Weights of a small mixture-of-experts language model, trained from scratch on English Wikipedia: width 448, 176 dReLU neurons an expert.
Below are experts of layer 8 (counted from 0) of a mixture-of-experts language model. Rows are named router (the router's row for the expert) and show model dimensions 0-111. Each number is 500 + 50 x the weight over its row's rms, rounded and kept within 0 to 999. Numbers have three digits each.
Before each expert's rows: a language model's description of what the expert responds to. This comes from a sample of Wikipedia text that the model never trained on.

# expert 24
Description: Numbers and brackets. Numerals, years, opening brackets, en dashes, decimal points and currency signs in tables, chemistry names and measurements, like 17-90s, (9.8).
router:454523466478457468507434529508433405536527456448519468494436517452510541494509672487479487554472494474412484383422506492482625512550477516495538506527535478499470484482492500523491467539551468552530477553563543497535532462435533508395547424532433594544521454400413500415438522477468507436503483506437488499566574483521524495468450442564

# expert 1
Description: Hyphens, apostrophes, word openings. Hyphens, apostrophes, opening quotes and slashes inside names and compounds, plus word-initial prefixes like un, re, inter, dis (Hip-hop, People's).
router:536521473462520427548495485508481403459480564491509397556489468449445510495475422562563463509489482485458611432523497535563458498544436456521494539592554444582535502438494442484530564579560491525474455436618515511490490407506544520430596575463390509497493503505455500467499471553487531367521561533458489505452581458534567474474472449493

# expert 31
Description: Brackets and first names. Opening parentheses before details, common given names after a pipe, colon or by, such as David, Tom, and acronym starts like CS.
router:460514499434417547485424541592587440413399514537528475553559443389528512453526502450467592542444460464455552485433478529499522497535472425474477498527530397512490516483494477519515507495587500503545538538569561520486517503400483511472506556494469498484493469505430510499521545530496476499468494493495485524526595537493482514477532503541

# expert 13
Description: Nouns and verb stems. Common nouns and verb stems, often before a suffix, such as design, control, contract, use, and confront in confront-ation.
router:568479436550519510412407529497495475437539505491520509512509474448434493459521582613474522495442503490438492519447544433543513468465488462546468543519474481541490526451507484479414520530527438484490555574469536465377571398518492587411495500426486520518567504453453485479491561486466508403527479498498478480497451542535566521486573561384

# expert 10
Description: Plural and group nouns. Heads of noun phrases, often plural endings or institutional nouns after the or United: States, series, members, department, -ers.
router:474489406522552498506401477480570520464518493506390512495422510459360550425579509563515551515460419511396488461504414472452513459531445432490484523565537539493419442451536516463496536517563495512393506500589497486440542356593531483513489544493455435478529496475428424422474481463479461414566600413435538548458514544529553502510505466464

# expert 3
Description: Word-initial capital letters. Single letters or short fragments opening a word, often capitals after a bracket, quote or line break, such as T(ameh), D, St, no(ct)urnal.
router:509490469523548495511428549539493496486454564478528457509420547572534486506567469554435502529509453462458489545480543397460567486515418489441559494487361555550451467457525468532603465466522493523564494596539604544424524411520517483423578449487486590498506481399481535472470507483440473493480538411453470443473474548433525434489453507553

# expert 32
Description: Infobox field labels. Field names and years in infoboxes, lists and tables, such as Date, Species, Location, Genus, Preceded, 2018.
router:538470462556522546482489478563491498497532529530491548567541433416475477493500545586410443477505520449440504436490526450522641513548449467539486525573575567639499492608585437472506591543488526542462435538483539462509491443425533485515535455637569539481541496464358478405412535571465463458469545492418464471475429481487522438522498602479

# expert 4
Description: Word-initial consonant clusters. Word-opening pieces and inner double consonants of rarer words and names, such as sp in spoiled, tt in Quetta, Flattop.
router:535468449515543459526470604543519511385490448486478485518554492481493515429554483560534491534523486469482482481501487521487590474560426425486527523528496422499348535502454478636559526493585466523466469524535621509462644538499458515410558452468527489590630458508420467470493550506466468499553627520491469450451500446493476499583428527527

# expert 37
Description: Place names, -ing endings. Country, state and city names like York, California, England, Germany, and word-final endings such as -ing, -wood, -ton.
router:428444398499519484513377427487508485522488535475405477512447482514469575461510592550449576500458459490470575463477502512494571514522377454427572554593519424463454508446557608559488440466562475524509425515458573461531499554510484516459555518523453525572579497487446570471512520528498427398519482471457434395478489555514545548603587491505

# expert 20
Description: Prepositions of, from. Prepositions like of, from, between, among, for, plus early word pieces such as De-g-ree, De-mo-cracy.
router:546549432576520517512494484471428535459547455543484567582490492502456448522546467506440509600504444418463539547490533413467495502617441456550538458544439421571452455507508539544499507557511497538555499492659496463496635492519552445442526444607587546449499487465462479479486448556506452506428505508449538480552576476561568615428526434456

# expert 0
Description: Mid-word name fragments. Short syllable pieces inside proper names and compound words, such as Black-ha-wks, Don-key, Got-ham, Bea-ha-n.
router:508530438479509503509475513486529505492450484531379462483447488483478469490471650533491647531457441508468528420501542427513524490433455446529519498479488489518551536420542557483503418486606407526587477554594507474496563495513492514491522526527544570511545486468414477492492506531442462482543544408530479535484453420557565510480455487427

# expert 19
Description: Quantifiers and adjective endings. Number and quantity words like two, several, many, some, plus adjective suffixes such as -ic, -ical, -ive in descriptive prose.
router:496506490504520521540451533511479423518476458499481481511532511438454587425537563513521591550479463470402499430520452457389558518514471436454514524515410450534460525419538476508508442535534462473551459560553600440445561428494544483458573432616464624519546543409438439392442532501515523433483447467467407504522486491539522396558559448554

# expert 12
Description: Table cell separators. Pipe separators between cells in data tables, plus sentence-opening quantifiers such as These, Many, Some, Other, such.
router:477505439520434463533514490495514496474535495495561455572448498500483482421598476483548539572514494502491488447417541388587513441511393429506541489541527496559519468496500382510535425520562554459449629486520544488467519450556499439420583540479525508616587532492491440441515533526417491398538505532441434464527448486499536524487541399436

# expert 8
Description: Word-middle syllables. Middle or final pieces of longer words and foreign names, like raph, net, ort, as in Primetime, Voortrekker, Coaching.
router:633478415413585521554476508450569461585458513448413437524444522470519484373447455549492535512469487472468548561465403488462463539471488500422487431540385491503531518463508468554448470513625468516517519557566571529548614435528573495432551446548480464505494523505485499549495536517540552407512473562463423521468580564530481463512532570504

# expert 29
Description: Clause-linking function words. Conjunctions, relative words and pronouns opening clauses, such as that, which, who, but, it, they, where, often after commas.
router:514481437495511464434509402475526488402501484546356570529491495456499515431498546515524648495500500479394500440468489389539552405534458443454521515543446523474484500456494547528472496472587486538512437450514477441423540476481486543449498522462439489509541524460452517464492555510480436375554593477509423550476587473458507575459563499436

# expert 27
Description: Pronouns and surname starts. Subject pronouns he and she starting clauses, the first piece of surnames after a first name, such as Carn(ey), and University, College.
router:521414410473515453515520508520451501406424461524472466623440537518456556467534473484423552525471442506474507583466473437552573544619389484478537507507492439556464463452538506439433504410554366446518409523520514519543501510562467479518592523490447550554563488499534490477547562478454518533567489485468446431512495514621548541509474476510

# expert 30
Description: Articles and determiners. The, a, an and possessives his, their, its, plus modifiers after them such as first, former, current, Swedish.
router:523467483517544498559415488515490405479502404481469536535452474443457559462541573531540554551576509508446540425485477465470590461514466492463487559568390511576508465449511571556563549540522460537500462498573575530454525447484588535429576509471446567562522485487488456463467464518504517512559535508395475452408466451467500563519535466454

# expert 36
Description: Commas and conjunctions. Commas, and, ampersands and dashes joining list items or clauses, including thousands separators in numbers like 8,771.
router:477417459540498476541413486549492479404517486472463542526504462473394511459535507533438507527448440515505481488533502383541612486615423499477534586532464493584504510477486473480465453484579410542572432517524563499513581481495526512428555462465458518543581467450456539461435507519446441442536571499510350432391515487495519483507472491443

# expert 5
Description: East Asian name pieces. Syllables of Chinese, Japanese, Korean and other non-English personal names and places, such as Ko, Ka, Yu, Kong, Chen Yi.
router:528449505433535596397518507491475447457477421452459534525500496525467550487452584466487527578490440446444554456509526491488544461550449548484587451544435519508524470594501517457451500536553559543494491507577541520400528467584536525439534515552522559526609583518477454441418546523471495464491517607562448458424539507465626476408406401460

# expert 35
Description: List and label punctuation. Hyphens opening list lines, colons after infobox labels like Style: or Weight:, bullets, and first bytes of Hebrew, Greek or Cyrillic characters.
router:503480467532516513576450486571570407442412497428502513611524429477430536435489565559504457542519447486501514447429416475461597432541464399429489489520464463543505481428478447548457479459568519489483416583568609483436516413538587473473613517559465468506576520451390430546464560523501440480525495524461457420479533424478539530470495374492

# expert 26
Description: Word-final suffixes and adverbs. Final pieces of foreign or rare words (-e, -ine, -us, -in) and degree adverbs or adjectives like widely, commonly, least.
router:542509481433401513520485536541530515439549533415539480517538487482477519484465550498587478497459533479470492511540501396444508533495492372461572633557455406509578532476554634527556372483536522488415480590484529477485535471459539486428584599472437504515567385527429521467467517573486485530495543475459475455503486511502557534593541486476

# expert 15
Description: Table cell separators. Pipe characters dividing table cells in sports statistics, chart and award tables, plus semicolons in abbreviation lists such as LT; DOV.
router:451463441552548474463426452495515470488540470439461598537476478481496590402520551501560468599538478499403492500466431413565469489517438537564522464556431459528505462480470517555518443511613435449478536569543537454481491385525471512353584557488482535581545535478494527455469497544510531506544511457439473513450506501557514473470520433476

# expert 7
Description: Vowel-final name syllables. Syllables ending in a vowel inside foreign names, often Indian, Japanese or Latin, such as -ia, -na, -aga; also film, Japan, India.
router:492422461515522483478418461462557441400445553514485500478490424427393513506474560545404517493564442544444500434556482495501556515462482539423502487503466497482580512475500496436505449498573468425545490548456492464502487490486496560500544587456453514541490446469499498435485473463468558466541549519474422488455515497634594464507471527507

# expert 6
Description: Prepositions and modal verbs. The word to plus modals and spatial prepositions (can, would, may, against, off, near), and hyphens in dash rules.
router:474448487499538507494400496488423506419508483505499523555444517514508521508569507590520612491523582498480492456471539558593531558512456412529558515516494584602493480532473488527516495497563437428530484517494513526409599446519458492385569554494450634561487464435415540463495580481485517530595560525528445582527531489500547540562514417483

# expert 18
Description: Table cells and sports. Blank or symbol cells in wiki tables (Apps, ±, ^), byte-order marks, Thai bytes, and sports terms like Marine, Stage.
router:626520499431543429454390509531499448438560508514426508426539486476475485471554543523424529491523469438434512513433443399598546468490465480492537522513482469536597473480565499484533405535474516527447444469493529501518519510544502500481519487529426565578583526578442459526556480531541467531478511502469413521506531430553527526495478441583

# expert 17
Description: Place-name prepositions. The prepositions in, of, for and during, plus first words of proper names like New, United, North, National (New York, League of).
router:464485436558452512576392528453537460460487475501516509532504521477495565498510535509567508513510438469408517469522556475547575528664435391555554448555514494486459404446508508545525392499450509418425503512550506440430553391505469527406607485592512618490522553478441465513554619571468449457403465487485384460538453497530518529588502428538

# expert 25
Description: Auxiliaries and main verbs. Forms of be and have (was, is, were, had, been), plus as, with and main verbs right after the subject.
router:541438514540484460518427482423421501468520551506468569560519457485472504480461468568556532545461485491424523543488592450507566525552462436495483461545458536568462451465456552517500447512595475484470527598557580392507491416492510463483564586499486465563616530432461420507478510511513457483542632555493463512495556500481535543486570477430

# expert 14
Description: Word-initial stems in titles. First pieces of split words, often capitalized names, genres and song or album titles, such as ab, dep, exp, Mid, Py.
router:563461503508500473485411566579499519466437401564482508417518437454485530481467584554438538458474394452416460409453488456440488531497427409572602495548429419575471448466549511518504455463533481495469458522545573423530592484511515487479506363525499604541553535416488459454573501481463466410490545439491512494469502482546531489489451533465

# expert 2
Description: Initials and name fragments. Capital initial letters, abbreviation periods and surname pieces in names and lists, such as C., St, Dr, Jr, Voge-ls-ong.
router:492473435444464468562441543436520547466484518504479532545460534555407571437452574475549579552576476488479610467462540445482559444560514422449525560579553504549409572419470547605514505513513443439450463613516489495475519469557512555400475516524482510460516415430441545502470484492465484429454610506462478405552561508526527482459534477537

# expert 28
Description: Sentence-final periods, headings. Periods ending sentences or abbreviations, and equals signs in section heading markup such as ==Features==.
router:594503437507545523568391475504547523490500454523545517437469488511457534475498546498538562558550426483424472475440476424464608415459447447503493517575480473550514463453503504592549443506540420487500480550510585474499519397549474459449565469463541474527592399549476494372453479492355504482433476608445386509417472425483543489504500509543

# expert 9
Description: Latinate word beginnings. First pieces of multi-piece English words, often Latinate stems like res, int, rec, cons, oc (un-oc-cupied, reg-ains, aff-ordable).
router:544519422499514526456504430490543439553527484528442503480552488476492553467542478565490507579555492476467566375507528529533490488509448368480476514483390557547529469434524452504635453526624428468488433625451483414510540485465523509484539473458510494550410440460449505548548585547477538431423489434476501540561497522554522548483505462508

# expert 38
Description: Dates: months and years. Month names and abbreviations in dates, year digits after a split (18-95, 17-80), and day numbers in tables.
router:489552517578498540484411572583482527446420490541503531444479490456477560454500573480495547516504483459433571397498530496524649484488463505439545491515430526516476428511521479581466535609627517493466498525508567498412480395512580486479497466503441573506490472468445532514438529503494444437514542519455500459481502488536568573483557514454

# expert 16
Description: Noun and word endings. Nouns and word-final suffixes closing a phrase before a comma or preposition, such as metres, husband, road, -ally, -ed.
router:487454413485569571489463479434507462443549513514482541536496438473498467411602591520545517468485427490443551516482497447435527460577382430472495552459483490576445478423520547524406464504584431523510365526625525449512573407556567471425512509567502526540481514381465417475546562511556372420440585443472490483507476533477558534561526480415

# expert 34
Description: Sports awards and standings. Competition and ranking words in sports and chart texts: Cup, League, Award, season, final, place, 1st, %.
router:512545466464562460543425451494472542445503508428375496518486493528552547490559521545534532503502447561462567452495545499446564506584452412581429506666474523459440476521505556513432508522547439542484473482497604475555436439498557493490523436462494583578504526529492492426592489421529604476473504490485530476480557544479537536444573474552

# expert 11
Description: Line breaks in lists. Single and double line breaks ending table rows, list items, infobox fields or headings, often after a period, pipe or number.
router:542558423564586489487491480520526468514435345491502523514527445485460565474540552543456535548507474493447513462470429532468528537553426478503532527548528464514448492453483523447506541483574432520424437575559523505494552414459511544437578516529485540554506479551452546461462526497487508468445561452400510459455497501560530556509477509478

# expert 33
Description: Prepositions after participles. Prepositions on, by, at, from after verbs or participles (based on, released by), plus -ed and -ing verb endings.
router:521544476583515470511423499472505436483519407521496479540505445403450546457494579526507550513547465491467550493486589427412511494590448487482531454534533490572479426540437530535567448493617471576547470567515475478466546487433488465431549481483492580492542500424454431413431467494415424405462511494537452431548500542496613568523546430556

# expert 22
Description: Closing parentheses and abstract nouns. Closing parentheses and quotes plus phrase-ending nouns or suffixes, such as album, research, life, -ation, -ity.
router:560514492459523421477386497499433505435550504533442483555523448504496529386517568539454523489500428552415534494557543433562588510493444390486488499546499517555541498459449532464541478452555470536568448489565575456535539401449513458460608540451474557588501478414466428514520573607450527330549580510416426514467494522467500479495508475480

# expert 21
Description: Romance/Slavic name syllables. Early syllables of European, mostly Romance, Greek or Slavic, names and words, such as ti, si, La, Vasi-lis, Gi-ova-nni, Ver-soud.
router:585431419547569504539425416454460477438493432511429529497501411459414586489504441590598482526473421426417556433463484476591585566585429400510571466572471435483542445462537519450580434541531460477510497599555551414472533549489490451476552509502541485556474525472532519537562510463381634515471503513467456442470513495526510559488603413526

# expert 39
Description: Consonant-vowel syllable pieces. Short consonant-vowel syllables beginning or inside a word, such as co, di, Ro(anoke), ant(eri)orly, Med(elli)n, often in names or technical terms.
router:458492421476521591467492539471431449492512470493512506574494494423399478455526543524520533612429444501454435505493476502450543494564362427422469511587494423522578456497441463500470402522578477453540470529530585462454543450479484541480569517541523535589380427473329492461519477430432545451486459476456509489480529445574578516477482432489